config.toml
d_expert = 448
d_shared_expert = 0
balance_loss = 0.0101
num_key_value_heads = 1
norm_place = "pre"
tie_word_embeddings = false
init_std_o = 0.0
init_std_up = 0.0175
init_std_down = 0.0
warmup_steps = 287
decay_shape = "linear"
train_tokens = 441100000
Below are experts of layer 3 (counted from 0) of a mixture-of-experts language model. Rows are named router (the router's row for the expert), gate (a neuron's input weights, with its number), up (a neuron's input weights, with its number), down (a neuron's output weights, with its number) and show model dimensions 0-191. Each number is 200 + 20 x the weight over its row's rms, rounded and kept within 0 to 999.
After each expert's rows: a language model's description of what the expert responds to. This comes from a sample of Wikipedia text that the model never trained on.

# expert 5
router,200,183,188,192,214,203,186,196,186,207,242,187,190,190,213,186,164,192,281,165,197,212,200,214,176,197,206,189,197,203,225,197,193,205,211,189,226,208,206,212,179,179,208,147,183,220,206,184,164,164,186,167,226,172,229,161,213,206,189,222,198,177,230,212,173,217,194,201,217,203,238,182,232,183,225,194,196,184,219,228,221,203,240,186,195,191,222,195,201,203,214,206,201,199,219,228,175,202,184,207,159,215,189,198,180,207,203,217,213,221,223,189,201,177,199,190,214,206,206,223,216,155,202,211,246,212,208,230,219,207,209,194,204,209,194,202,183,198,223,203,215,209,214,213,205,239,225,231,228,234,198,193,190,203,179,194,199,193,140,231,210,197,195,157,206,180,176,184,247,198,160,194,174,204,195,208,198,201,179,224,194,183,183,215,200,223,192,194,183,192,204,211
gate3,210,221,192,196,189,203,258,206,189,198,229,215,189,151,181,188,203,203,213,217,189,190,202,209,190,188,224,172,169,189,191,219,201,205,195,209,181,230,127,198,213,239,197,171,184,226,164,214,181,184,194,214,210,163,195,227,212,178,203,185,208,201,187,216,172,184,197,217,260,185,195,176,207,198,209,198,195,206,217,181,238,201,215,200,223,192,206,158,230,238,211,183,196,183,184,179,188,201,208,201,208,231,222,230,204,209,163,205,189,205,239,175,210,201,225,213,202,220,201,193,179,193,201,219,229,211,213,163,210,234,204,193,160,199,202,201,184,202,195,178,220,202,176,240,200,153,212,217,194,197,213,216,202,182,222,202,184,211,186,179,216,180,192,216,225,189,159,202,171,208,177,166,207,202,175,212,213,182,215,200,212,212,235,209,208,194,210,204,238,211,200,230
up3,188,219,189,210,174,181,192,199,226,190,222,151,194,185,238,193,177,203,211,217,204,187,215,190,251,151,200,216,161,207,232,220,199,190,199,197,201,199,225,213,228,180,225,222,205,214,208,169,182,187,234,220,200,211,215,216,198,169,181,230,200,232,197,207,231,202,182,164,202,246,196,189,212,206,184,158,207,214,223,199,211,209,235,196,208,176,237,198,158,199,210,198,190,214,179,198,202,221,229,183,150,187,203,204,208,174,184,199,202,185,180,191,209,211,206,180,233,188,212,197,215,177,238,207,197,206,229,213,199,194,215,172,202,201,180,196,184,176,214,211,176,190,184,222,192,245,191,197,185,224,182,216,190,178,210,156,216,179,182,228,178,186,211,223,193,154,173,210,188,208,209,206,230,194,207,222,198,204,176,199,201,167,194,199,188,241,188,185,187,218,238,209
down3,206,181,177,214,210,234,234,226,195,207,169,184,182,205,160,199,186,197,190,183,152,178,182,185,195,180,199,209,219,239,260,229,207,205,234,166,200,199,209,196,214,218,219,169,195,217,214,170,176,207,218,197,208,215,162,205,186,220,215,191,227,198,230,198,207,217,186,196,172,235,210,214,218,196,167,195,202,210,160,192,248,185,199,194,216,209,222,240,190,187,209,234,201,186,214,210,188,210,215,194,202,172,218,233,204,206,209,217,153,208,211,171,176,191,186,207,214,186,196,206,191,177,206,193,171,211,196,175,188,208,171,209,207,208,196,253,189,204,219,216,189,245,204,222,222,221,163,237,188,196,206,226,167,212,195,187,199,212,174,231,184,173,188,175,220,170,178,211,223,200,206,214,215,208,195,221,172,184,229,191,191,191,191,196,187,202,175,183,191,214,202,228
What it handles: Verbs and prepositions in biography openings after birth dates, such as served, is, as a member of, plus ISBNs and quotation marks.

# expert 1
router,211,162,211,207,196,183,214,187,181,201,210,174,210,171,219,240,211,168,241,212,201,195,224,177,219,179,193,212,197,223,229,207,184,216,224,152,176,222,197,187,182,193,159,171,193,234,208,191,184,213,215,176,252,209,190,188,215,227,196,235,222,191,219,172,179,242,246,205,185,188,198,221,168,206,192,212,188,232,216,186,225,204,238,199,202,201,191,192,179,224,209,200,175,213,234,228,200,211,200,216,173,221,200,203,202,219,224,200,199,163,236,222,216,179,206,205,220,206,181,232,216,198,202,202,196,214,197,192,190,148,200,206,216,196,205,191,190,190,200,217,191,196,240,202,193,171,211,250,180,223,175,238,208,206,202,219,208,199,189,221,214,233,192,199,173,198,163,227,221,188,207,221,176,216,179,176,210,188,220,215,204,196,220,224,199,196,164,194,182,196,191,203
gate3,194,214,191,213,238,196,216,196,172,191,195,204,195,232,190,215,220,196,212,176,219,163,163,214,187,214,189,184,180,167,231,190,179,184,204,220,179,209,210,219,211,198,237,202,193,226,187,189,169,206,188,182,184,193,193,159,210,202,208,201,168,205,207,214,235,216,176,212,176,204,221,175,223,207,218,205,224,206,190,184,195,195,236,183,198,180,238,179,213,192,221,193,189,223,208,229,192,226,223,192,191,170,228,208,239,194,239,176,197,185,221,206,219,208,162,183,161,207,194,200,201,193,230,179,198,150,190,202,203,196,143,217,200,250,212,202,156,197,222,167,251,200,222,204,145,214,179,191,159,228,193,186,184,217,201,160,194,204,197,207,186,221,198,171,208,203,195,218,216,182,190,194,214,211,206,208,186,193,191,226,177,202,201,209,196,206,187,217,184,176,208,199
up3,206,215,175,213,212,168,161,202,187,232,201,185,182,251,206,233,181,210,194,210,204,208,192,199,211,208,210,212,159,210,210,155,191,188,181,212,184,199,205,195,197,178,210,193,204,195,202,168,193,216,213,219,196,203,198,192,199,234,196,236,159,219,212,201,248,193,216,213,187,211,193,173,194,217,224,231,211,190,207,216,217,161,243,169,185,200,188,178,212,213,208,237,200,233,189,236,190,213,218,197,173,206,238,176,247,194,247,195,225,181,203,196,184,201,186,168,180,205,182,216,207,192,222,171,198,186,223,216,213,214,184,199,201,219,248,225,190,196,200,187,243,179,221,194,191,188,204,204,173,213,179,208,229,213,177,166,204,214,189,203,163,203,212,169,187,221,192,217,234,187,206,202,208,219,207,218,201,178,179,225,167,219,184,173,197,214,177,210,175,165,221,211
down3,205,190,201,209,191,195,216,190,231,203,232,207,191,213,217,200,196,227,192,175,195,206,172,170,211,208,192,228,200,229,197,179,144,223,192,180,218,160,205,248,193,205,192,198,207,199,216,212,190,231,195,208,192,217,196,204,189,181,189,207,188,186,190,231,209,199,239,251,211,201,186,244,208,202,210,164,208,224,174,181,173,186,171,174,207,181,188,247,178,202,174,201,210,193,187,192,185,232,194,210,194,180,169,226,203,200,248,206,200,206,210,208,190,231,237,177,186,204,194,198,219,201,194,180,187,210,190,189,196,190,236,145,191,184,173,212,191,219,198,199,227,182,214,209,175,195,200,190,227,176,172,178,210,220,211,198,195,257,170,174,193,203,194,192,152,217,230,189,215,209,169,215,232,195,192,181,192,177,175,174,180,238,181,195,195,187,209,203,200,169,219,186
What it handles: Heading = that opens a film or episode title after an infobox, plus name pieces, Japanese characters and the article the.

# expert 6
router,207,179,192,184,181,228,199,164,203,194,224,208,228,209,195,183,173,197,175,176,170,200,173,195,223,218,196,171,206,217,173,214,188,206,195,163,187,198,169,188,209,208,215,211,204,187,192,203,190,209,169,194,209,198,170,252,205,150,215,184,238,194,170,170,232,174,214,211,175,210,169,213,203,222,227,178,203,189,194,165,231,232,189,201,220,215,167,241,197,196,198,196,184,184,186,176,208,205,193,204,201,245,206,185,195,202,196,172,207,207,200,185,192,154,198,231,205,211,183,170,225,228,197,234,195,222,195,178,196,198,208,189,212,193,155,218,231,192,192,204,191,187,192,196,205,182,203,179,194,193,227,173,230,207,220,245,223,208,195,168,210,177,207,227,236,205,214,189,205,232,216,159,202,156,195,183,220,180,221,206,204,209,212,197,208,169,181,193,211,225,164,195
gate3,214,181,191,229,211,211,181,246,199,174,170,182,222,213,178,191,166,196,167,175,213,176,169,190,185,205,184,182,222,183,192,198,226,176,169,196,232,180,207,201,188,226,213,201,202,226,182,209,206,215,192,220,174,222,204,167,182,237,173,202,241,182,188,180,235,205,187,204,161,188,206,166,222,198,177,179,187,183,180,187,186,221,167,183,183,184,230,222,194,201,188,211,207,201,190,179,188,208,241,165,203,221,198,264,199,211,196,189,204,205,203,197,167,218,197,192,183,190,199,205,185,184,211,178,217,185,204,261,211,224,178,183,216,224,191,195,178,226,194,172,216,219,224,207,235,232,201,178,210,184,215,173,203,185,178,216,199,178,199,180,216,229,197,175,197,241,209,214,211,207,207,215,163,211,191,204,174,206,202,203,182,203,194,214,161,187,247,186,205,193,203,196
up3,223,182,189,176,185,198,235,179,200,226,198,215,170,221,180,218,208,211,233,207,169,196,215,211,185,160,205,256,174,237,195,190,207,237,211,232,172,237,173,162,227,199,195,221,190,180,220,166,195,200,192,231,257,192,196,234,217,194,203,182,179,234,182,196,211,185,196,216,215,214,203,218,193,217,192,212,195,211,205,225,217,212,233,204,195,172,191,182,195,205,205,155,198,214,177,190,174,214,183,205,225,192,223,159,200,201,205,192,190,210,212,220,239,205,202,207,229,246,207,192,204,205,191,195,196,222,183,192,196,191,232,237,200,193,195,220,215,198,171,194,191,198,174,195,161,151,204,242,174,216,210,205,203,202,207,183,190,217,188,200,214,167,189,246,186,211,195,200,196,184,214,212,197,173,182,191,251,216,198,199,234,201,200,222,203,195,185,210,201,219,208,194
down3,192,207,193,182,227,200,189,188,154,186,187,172,212,193,177,207,159,195,218,195,182,208,167,166,184,182,212,230,215,186,197,199,155,168,205,204,241,180,187,210,178,206,198,210,217,203,197,183,207,191,190,196,192,220,204,200,172,206,210,226,228,230,218,195,225,208,186,207,207,205,245,164,208,210,182,176,236,200,201,178,207,227,179,212,193,178,194,221,205,189,243,237,225,173,202,193,180,190,224,195,184,163,194,236,195,185,192,144,183,195,154,203,201,207,183,168,158,177,195,179,225,196,184,213,211,172,207,204,218,199,210,178,189,236,200,228,192,225,202,167,214,216,189,236,192,192,187,177,223,209,196,192,207,227,170,224,212,179,195,199,193,207,210,201,179,228,209,184,180,174,232,200,213,180,197,217,201,204,227,183,205,194,231,196,191,181,255,174,230,193,208,206
What it handles: Main verbs and nouns of narrative history prose, like defeated, elected, won, killed, started, and commas after introductory phrases.

# expert 7
router,191,223,210,211,208,171,223,221,201,191,189,226,193,174,229,169,206,206,208,218,234,168,246,212,192,197,203,218,184,190,205,224,208,187,197,236,229,227,197,220,222,195,172,198,208,221,211,230,212,189,218,198,178,210,216,209,185,220,191,160,154,194,199,256,164,208,178,175,234,197,220,189,194,186,189,183,189,199,200,223,199,208,235,195,206,173,232,184,229,222,208,200,213,214,190,175,183,153,208,214,195,138,182,195,163,185,160,180,163,185,193,210,228,231,211,164,199,224,243,179,186,156,220,198,184,198,212,217,179,214,210,208,172,207,215,209,193,216,185,174,189,176,200,181,200,201,208,190,211,201,187,179,172,196,196,174,189,195,216,212,202,200,197,223,197,185,175,184,195,170,210,184,235,209,220,193,203,240,181,185,228,191,214,201,176,215,213,197,211,207,213,198
gate3,189,206,203,161,179,256,210,186,152,189,247,214,189,212,193,181,165,222,211,154,183,212,191,169,196,196,224,213,185,177,180,181,226,183,199,219,223,214,163,208,211,190,219,189,191,186,209,203,169,177,176,192,203,202,172,241,243,201,201,177,203,229,190,204,182,207,177,190,204,193,190,183,186,221,220,195,198,203,197,187,193,217,207,206,224,185,236,228,200,193,144,179,164,225,194,184,171,208,215,198,195,191,215,186,216,197,188,198,180,208,194,184,202,174,206,222,213,184,179,200,196,211,186,187,217,202,220,216,222,201,202,182,171,210,200,187,160,220,214,199,209,217,178,234,215,155,204,190,158,216,223,194,187,204,197,220,192,216,186,177,190,180,192,191,221,181,219,216,243,227,209,235,206,175,223,187,238,188,206,229,233,201,188,197,216,208,192,198,217,162,186,236
up3,207,177,236,208,180,211,191,189,179,165,226,225,210,188,190,175,200,212,181,214,209,171,200,197,195,187,213,236,215,165,212,210,202,190,213,218,202,214,187,206,207,225,209,184,239,212,203,213,167,203,196,178,240,194,174,198,184,203,205,231,183,220,202,140,173,171,206,211,184,184,221,224,185,221,198,180,206,231,203,150,181,219,189,209,187,206,204,182,212,174,188,160,210,211,191,163,216,208,206,205,203,211,200,187,231,180,189,226,179,202,203,209,212,240,215,211,189,237,187,209,183,217,210,176,208,208,189,225,196,175,223,182,218,208,219,208,199,220,184,164,193,184,207,245,175,213,217,205,192,218,203,166,200,184,197,208,209,182,223,212,187,196,184,220,222,182,200,268,235,227,172,219,169,215,201,193,184,198,210,223,184,238,184,202,221,216,149,175,198,218,178,185
down3,205,179,214,192,209,207,199,218,206,203,203,189,184,211,178,170,212,192,196,230,195,227,213,225,203,211,191,211,186,212,191,202,186,178,212,182,192,204,199,252,229,189,208,172,206,173,186,195,202,221,233,181,205,189,222,188,176,208,233,201,174,196,185,143,238,236,159,204,206,175,215,176,158,180,210,140,202,176,214,207,220,151,217,180,207,170,173,201,230,201,175,225,196,197,205,208,166,201,215,233,197,207,252,207,200,202,204,214,186,217,225,224,210,178,202,200,174,207,221,212,195,216,211,221,173,189,194,177,227,181,186,190,186,190,214,224,189,199,194,177,208,232,180,214,207,202,199,203,180,216,205,181,187,224,181,211,206,219,206,183,191,233,192,201,206,205,227,203,212,218,229,193,210,229,219,214,220,189,235,205,187,180,188,163,216,165,218,253,209,241,187,219
What it handles: Pieces of taxonomic names in species infoboxes after Order: or Suborder:, such as Poly-phaga and Lep-ido-ptera, plus possessives like his and her.

# expert 3
router,183,202,176,222,219,201,194,162,199,216,203,202,194,224,195,242,246,196,203,219,197,230,177,197,176,184,205,176,177,195,201,185,193,195,180,215,180,205,201,175,205,219,240,241,194,186,201,203,211,196,201,224,178,208,171,191,224,204,211,202,207,204,198,178,200,196,178,218,165,199,188,210,227,192,166,179,185,211,208,206,160,169,194,187,205,230,191,168,171,207,173,204,225,198,200,234,236,210,202,203,218,196,224,205,264,221,236,240,211,236,168,208,189,210,211,222,169,174,184,216,193,232,174,178,228,192,229,172,212,211,193,224,207,226,207,190,221,164,203,205,239,216,198,231,215,227,169,186,213,183,179,202,200,205,212,158,179,187,232,211,197,210,218,177,206,230,237,218,197,183,204,198,184,214,198,212,194,171,203,202,181,180,201,188,209,214,220,194,173,179,216,176
gate3,164,169,188,201,194,217,206,160,203,189,207,187,188,203,179,214,217,234,217,210,192,215,181,209,163,196,191,216,222,188,187,180,204,223,195,185,205,184,201,222,186,219,234,246,202,196,171,198,173,197,208,196,198,181,215,202,209,196,186,182,216,178,209,191,183,204,209,209,177,197,206,237,208,204,154,188,202,209,192,180,209,207,203,145,212,172,198,193,159,209,167,190,221,204,219,212,218,198,187,202,164,185,195,216,161,196,198,183,184,212,210,218,174,182,204,206,199,230,221,184,197,213,187,180,215,153,185,200,175,206,196,217,210,203,199,184,181,189,164,221,182,205,213,195,205,201,200,172,195,181,205,153,242,167,199,237,231,220,200,208,246,199,221,191,190,242,198,172,189,211,185,242,220,207,187,251,188,226,185,200,181,184,178,185,198,188,262,216,196,170,232,203
up3,184,195,183,207,176,187,239,194,206,165,187,219,214,231,232,209,209,207,204,204,182,204,177,212,177,174,191,204,176,171,231,204,176,206,198,206,206,185,185,192,199,166,187,186,216,203,224,203,227,183,203,201,174,198,221,193,225,185,179,196,191,208,208,201,184,212,201,189,207,217,176,206,207,176,198,188,185,207,234,182,180,161,223,130,202,199,200,185,204,170,156,177,208,191,183,182,170,229,256,206,177,188,175,227,208,215,182,204,193,226,194,199,222,200,208,202,175,184,203,190,220,225,181,218,223,200,236,186,203,231,184,184,190,220,233,219,199,218,148,216,195,220,217,243,186,216,224,205,228,167,207,221,200,209,172,202,220,196,191,230,189,236,217,185,170,200,201,204,202,187,209,209,190,231,211,156,183,223,211,184,157,165,199,215,195,170,224,197,207,219,226,207
down3,214,210,200,232,199,220,199,181,195,189,190,218,197,210,187,203,196,179,204,216,179,178,197,201,199,209,181,205,230,235,198,171,191,215,200,183,216,212,192,183,169,217,206,212,198,167,191,217,162,227,226,191,204,195,186,195,185,195,164,187,232,193,177,204,180,217,261,207,164,192,205,219,191,186,181,208,190,203,192,225,147,222,235,210,214,164,216,219,186,208,195,177,202,178,198,207,207,203,196,188,232,237,191,196,151,198,243,182,233,204,239,196,164,161,174,162,192,226,186,196,238,167,165,174,179,170,174,199,181,183,227,212,203,236,202,189,209,217,192,199,204,207,184,184,201,207,182,207,190,223,176,177,210,190,228,219,186,215,201,181,212,175,174,231,208,222,173,201,190,186,180,207,202,192,187,209,235,226,179,194,193,199,171,180,197,237,183,198,159,203,196,190
What it handles: Sports vocabulary in game and season reports, such as season, league, Cup, touchdown run, against, trailed, plus score digits in results tables.

# expert 4
router,176,165,226,172,224,212,205,230,192,204,190,157,222,186,204,208,226,183,203,221,180,196,195,188,197,180,199,220,183,192,198,207,191,188,213,192,175,244,210,153,170,185,189,193,180,225,173,219,177,209,234,186,230,213,195,196,205,227,181,211,233,179,212,175,181,222,233,210,183,194,193,244,189,213,189,191,202,214,190,213,196,199,215,216,180,212,201,206,177,175,222,180,170,190,182,216,219,214,242,214,199,229,221,177,179,212,207,230,217,172,231,222,221,218,194,213,229,170,189,219,197,200,229,202,211,203,188,192,192,154,206,160,225,178,182,217,201,207,200,195,205,207,232,204,168,163,200,227,196,194,187,226,226,229,200,208,208,170,189,228,219,207,183,211,173,202,181,213,232,227,188,232,185,191,182,179,230,181,229,184,209,177,218,220,210,175,193,213,150,202,193,179
gate3,236,212,179,200,198,200,225,185,195,207,213,226,214,208,195,189,221,231,211,216,172,184,208,243,188,188,204,171,215,207,215,151,229,231,237,210,208,199,158,201,195,236,194,222,200,204,162,216,181,183,192,229,181,165,211,231,173,176,222,201,193,191,193,209,185,175,185,201,191,172,184,206,199,167,204,209,227,167,187,209,207,227,176,207,169,207,218,181,207,203,228,184,216,214,175,205,204,190,218,194,245,207,208,200,216,197,215,201,184,212,220,216,199,228,206,234,141,181,218,198,205,191,205,208,154,185,232,209,207,193,178,206,168,218,210,217,213,246,191,190,233,159,170,231,203,176,218,203,217,211,201,215,157,179,205,206,192,190,195,185,178,189,185,198,179,214,228,205,177,184,165,196,207,196,209,208,205,193,172,179,190,205,190,171,181,220,230,182,204,187,233,184
up3,232,219,199,203,187,237,190,219,206,203,207,229,209,215,195,160,214,229,186,206,178,184,203,207,191,185,191,177,226,205,202,151,239,181,233,196,195,226,163,216,184,217,173,210,211,176,171,222,181,192,206,218,191,194,178,233,178,198,210,187,198,208,209,202,177,158,193,205,197,184,193,198,182,171,221,235,251,169,191,202,211,202,195,220,198,209,182,206,185,205,218,185,222,207,193,185,201,192,204,190,234,216,204,180,196,186,212,206,171,209,212,205,192,211,222,233,178,170,202,163,211,189,204,210,137,197,213,223,204,207,181,198,181,206,222,225,215,265,187,194,194,181,168,217,226,168,233,218,224,191,197,228,173,181,184,233,196,172,194,199,187,203,199,199,176,188,208,184,190,184,166,220,207,210,213,213,196,185,172,191,171,173,203,187,197,225,210,172,248,190,231,196
down3,223,188,242,198,201,195,195,215,196,210,181,196,216,211,225,188,193,216,184,228,197,191,187,262,209,197,195,202,198,217,190,163,184,186,222,207,212,224,189,215,166,209,172,207,185,200,185,204,197,209,208,198,153,175,200,207,196,226,223,211,207,193,226,213,185,175,208,181,205,194,212,213,189,168,246,197,231,211,164,211,183,191,186,219,190,210,228,199,203,200,215,170,206,221,219,216,209,232,224,238,219,207,144,189,225,191,175,190,167,187,175,208,187,217,205,201,126,179,190,206,204,192,215,218,196,194,207,208,201,181,211,178,224,141,173,224,227,222,196,196,178,186,200,217,186,170,235,252,205,195,184,218,196,186,196,231,202,179,173,178,190,194,214,186,198,196,215,188,185,192,187,220,184,213,235,187,222,179,202,215,183,195,221,172,185,223,231,179,218,209,207,193
What it handles: Pipe characters dividing table cells, especially at the end of header rows, plus word fragments inside names, lists and track listings.

# expert 2
router,224,229,224,177,189,199,161,230,228,171,183,206,188,226,166,192,177,208,188,182,218,223,175,200,209,208,224,222,211,212,196,170,211,223,210,211,213,168,211,222,183,177,226,185,209,214,228,169,200,237,211,217,202,182,231,179,179,207,173,234,199,225,218,179,238,187,202,196,220,166,202,170,184,208,218,251,200,175,210,220,232,203,174,218,196,168,201,231,230,155,211,220,186,216,199,181,168,223,205,181,186,230,210,225,199,192,194,217,207,175,211,183,190,196,178,177,181,211,174,218,178,208,208,177,173,173,203,227,223,209,167,200,174,201,194,194,174,244,193,210,162,202,174,179,214,195,238,217,200,200,210,216,210,184,165,216,221,208,182,189,197,189,172,188,181,168,199,205,198,197,176,231,193,219,201,217,184,204,193,185,191,227,195,196,223,202,185,207,213,201,211,231
gate3,188,206,232,175,192,229,209,177,232,189,236,218,189,198,189,200,230,222,236,158,207,185,184,193,196,217,193,182,227,196,199,207,239,185,200,156,172,175,202,218,206,184,220,174,229,213,207,181,191,195,183,206,183,182,206,215,186,171,228,166,212,204,178,201,204,223,206,217,197,201,187,161,203,199,186,192,253,161,197,194,208,155,214,223,203,155,195,202,230,192,168,213,204,195,215,163,227,191,191,173,204,217,204,200,181,183,184,207,203,200,191,208,212,171,181,195,217,223,156,187,253,170,180,173,190,217,183,215,214,201,207,217,196,194,206,192,222,191,183,221,212,215,183,195,200,212,219,199,200,230,214,192,183,203,221,212,200,187,192,199,206,206,181,231,238,182,218,221,182,171,191,170,212,204,211,162,191,191,154,212,231,165,216,192,210,189,207,194,230,215,249,210
up3,187,213,161,162,199,195,219,172,192,172,215,191,223,188,175,173,215,234,172,191,205,179,191,247,222,207,196,205,217,195,206,235,185,202,185,185,221,190,176,204,199,159,218,187,225,207,216,177,179,195,199,213,181,217,222,172,175,228,197,203,199,186,235,218,177,198,212,200,194,208,182,142,189,231,207,233,231,151,175,186,228,179,189,206,168,190,193,207,210,198,197,190,202,211,206,157,217,184,180,196,211,230,166,245,218,231,186,191,194,209,223,212,199,155,191,225,170,213,179,216,230,206,240,210,210,205,188,209,188,215,200,196,187,191,206,213,217,200,207,240,191,229,206,225,176,231,198,159,195,197,204,213,229,199,211,244,185,200,168,187,197,197,191,222,192,204,180,183,186,192,200,197,199,194,184,156,193,188,194,222,232,203,210,213,197,187,203,177,223,222,204,219
down3,201,166,184,164,229,183,187,147,196,198,184,181,214,201,219,228,203,183,195,200,198,181,182,194,173,208,187,200,184,235,194,211,197,178,181,202,191,216,198,197,197,199,236,191,208,216,196,219,211,197,219,171,170,197,216,170,211,235,205,204,215,196,209,222,219,206,168,218,210,168,198,197,192,198,136,184,234,185,206,179,185,181,173,184,221,185,201,237,222,204,177,196,198,167,211,197,240,174,191,225,190,207,197,230,163,198,212,218,178,201,188,220,206,225,212,227,161,184,169,180,217,190,175,205,233,243,188,204,195,216,207,187,209,211,200,207,213,197,154,218,210,202,193,223,191,201,193,181,193,243,233,228,195,224,217,211,221,223,222,201,184,189,219,234,192,205,178,219,151,190,236,205,207,229,202,186,186,183,211,225,204,179,209,201,220,173,199,205,160,235,177,198
What it handles: Line breaks ending infobox fields such as History, Country or Type, plus brackets, semicolons, coordinate symbols and accented letters.

# expert 0
router,198,188,212,204,196,232,200,213,184,214,171,211,201,196,198,222,185,199,135,184,192,161,219,205,240,240,148,212,261,186,194,202,205,187,217,181,209,197,207,195,183,231,162,177,199,190,194,198,196,207,223,212,213,198,193,184,179,230,221,207,202,215,152,187,207,201,217,206,197,213,190,203,197,220,224,200,238,213,170,164,171,208,187,219,176,215,187,207,195,218,182,210,181,198,237,193,195,188,188,171,224,196,198,211,188,222,180,150,223,175,201,223,180,194,202,202,231,226,200,185,191,202,217,197,179,181,186,215,171,178,181,201,257,199,216,214,223,182,195,202,192,200,215,187,174,170,186,175,185,182,231,204,207,174,203,235,189,227,200,153,225,229,188,204,185,211,197,195,179,226,215,181,210,201,176,190,233,201,205,228,200,217,212,203,193,175,224,196,211,198,177,171
gate3,213,235,156,215,229,200,184,177,211,176,195,203,220,209,195,213,219,178,183,231,210,201,205,190,188,190,182,148,189,221,213,184,210,200,204,212,210,187,200,216,200,201,196,191,232,200,160,198,185,201,175,212,195,202,179,240,154,167,204,196,166,203,186,205,190,153,194,197,224,227,178,222,211,188,219,192,214,212,180,217,203,215,185,215,214,172,180,184,210,222,179,210,188,206,236,178,153,192,211,179,217,235,215,223,191,138,220,198,197,173,179,180,202,149,191,183,189,215,169,202,219,203,209,192,197,217,262,221,215,189,200,223,201,200,221,250,194,218,232,235,203,220,189,203,219,184,183,179,192,202,211,203,205,199,201,200,214,228,208,198,216,194,201,180,209,164,208,177,186,197,208,237,176,221,200,206,218,206,172,224,220,221,183,196,205,210,203,202,198,198,247,186
up3,209,199,185,197,206,181,207,184,224,199,198,195,219,198,207,204,228,194,218,247,229,188,201,204,205,216,194,165,197,174,207,225,228,200,211,182,213,199,222,216,185,212,194,164,217,202,181,193,173,208,192,239,181,204,183,182,184,196,199,207,191,194,213,232,195,168,176,192,202,224,169,180,210,185,216,227,216,209,193,178,188,200,221,203,180,165,181,179,218,236,189,219,191,210,224,184,205,211,232,221,213,205,206,175,194,168,190,183,190,180,229,217,197,202,210,158,169,184,191,210,246,213,181,219,193,203,229,236,208,183,159,229,173,196,237,216,185,200,246,207,212,231,186,184,216,216,179,184,173,217,197,200,206,195,199,169,173,196,190,156,186,201,139,207,241,184,238,179,197,196,199,212,175,227,213,172,206,204,189,212,223,221,231,205,225,191,175,210,237,166,208,186
down3,172,199,199,200,194,202,173,195,199,210,182,191,190,223,186,220,217,199,199,207,207,179,191,213,198,167,226,157,173,203,237,209,176,211,179,192,195,187,245,202,193,204,218,226,185,193,217,183,197,234,211,184,169,211,198,207,176,185,192,207,213,217,202,196,192,197,206,224,221,240,219,218,175,215,184,187,239,175,201,212,222,202,228,240,174,174,200,185,241,208,218,207,170,174,232,196,182,175,229,195,214,194,197,210,210,183,204,220,202,210,215,173,187,219,199,215,203,215,172,210,207,230,223,186,211,202,206,200,237,171,205,199,214,188,187,236,178,217,228,184,236,212,186,208,189,189,191,207,184,209,168,200,212,233,213,177,237,179,193,194,213,227,174,208,193,176,195,195,222,216,174,171,196,230,216,198,220,204,181,160,222,243,190,214,198,236,215,197,226,161,249,140
What it handles: Auxiliary and copular verbs like was, is, were, could, plus commas and periods, often before not; also = in math formulas.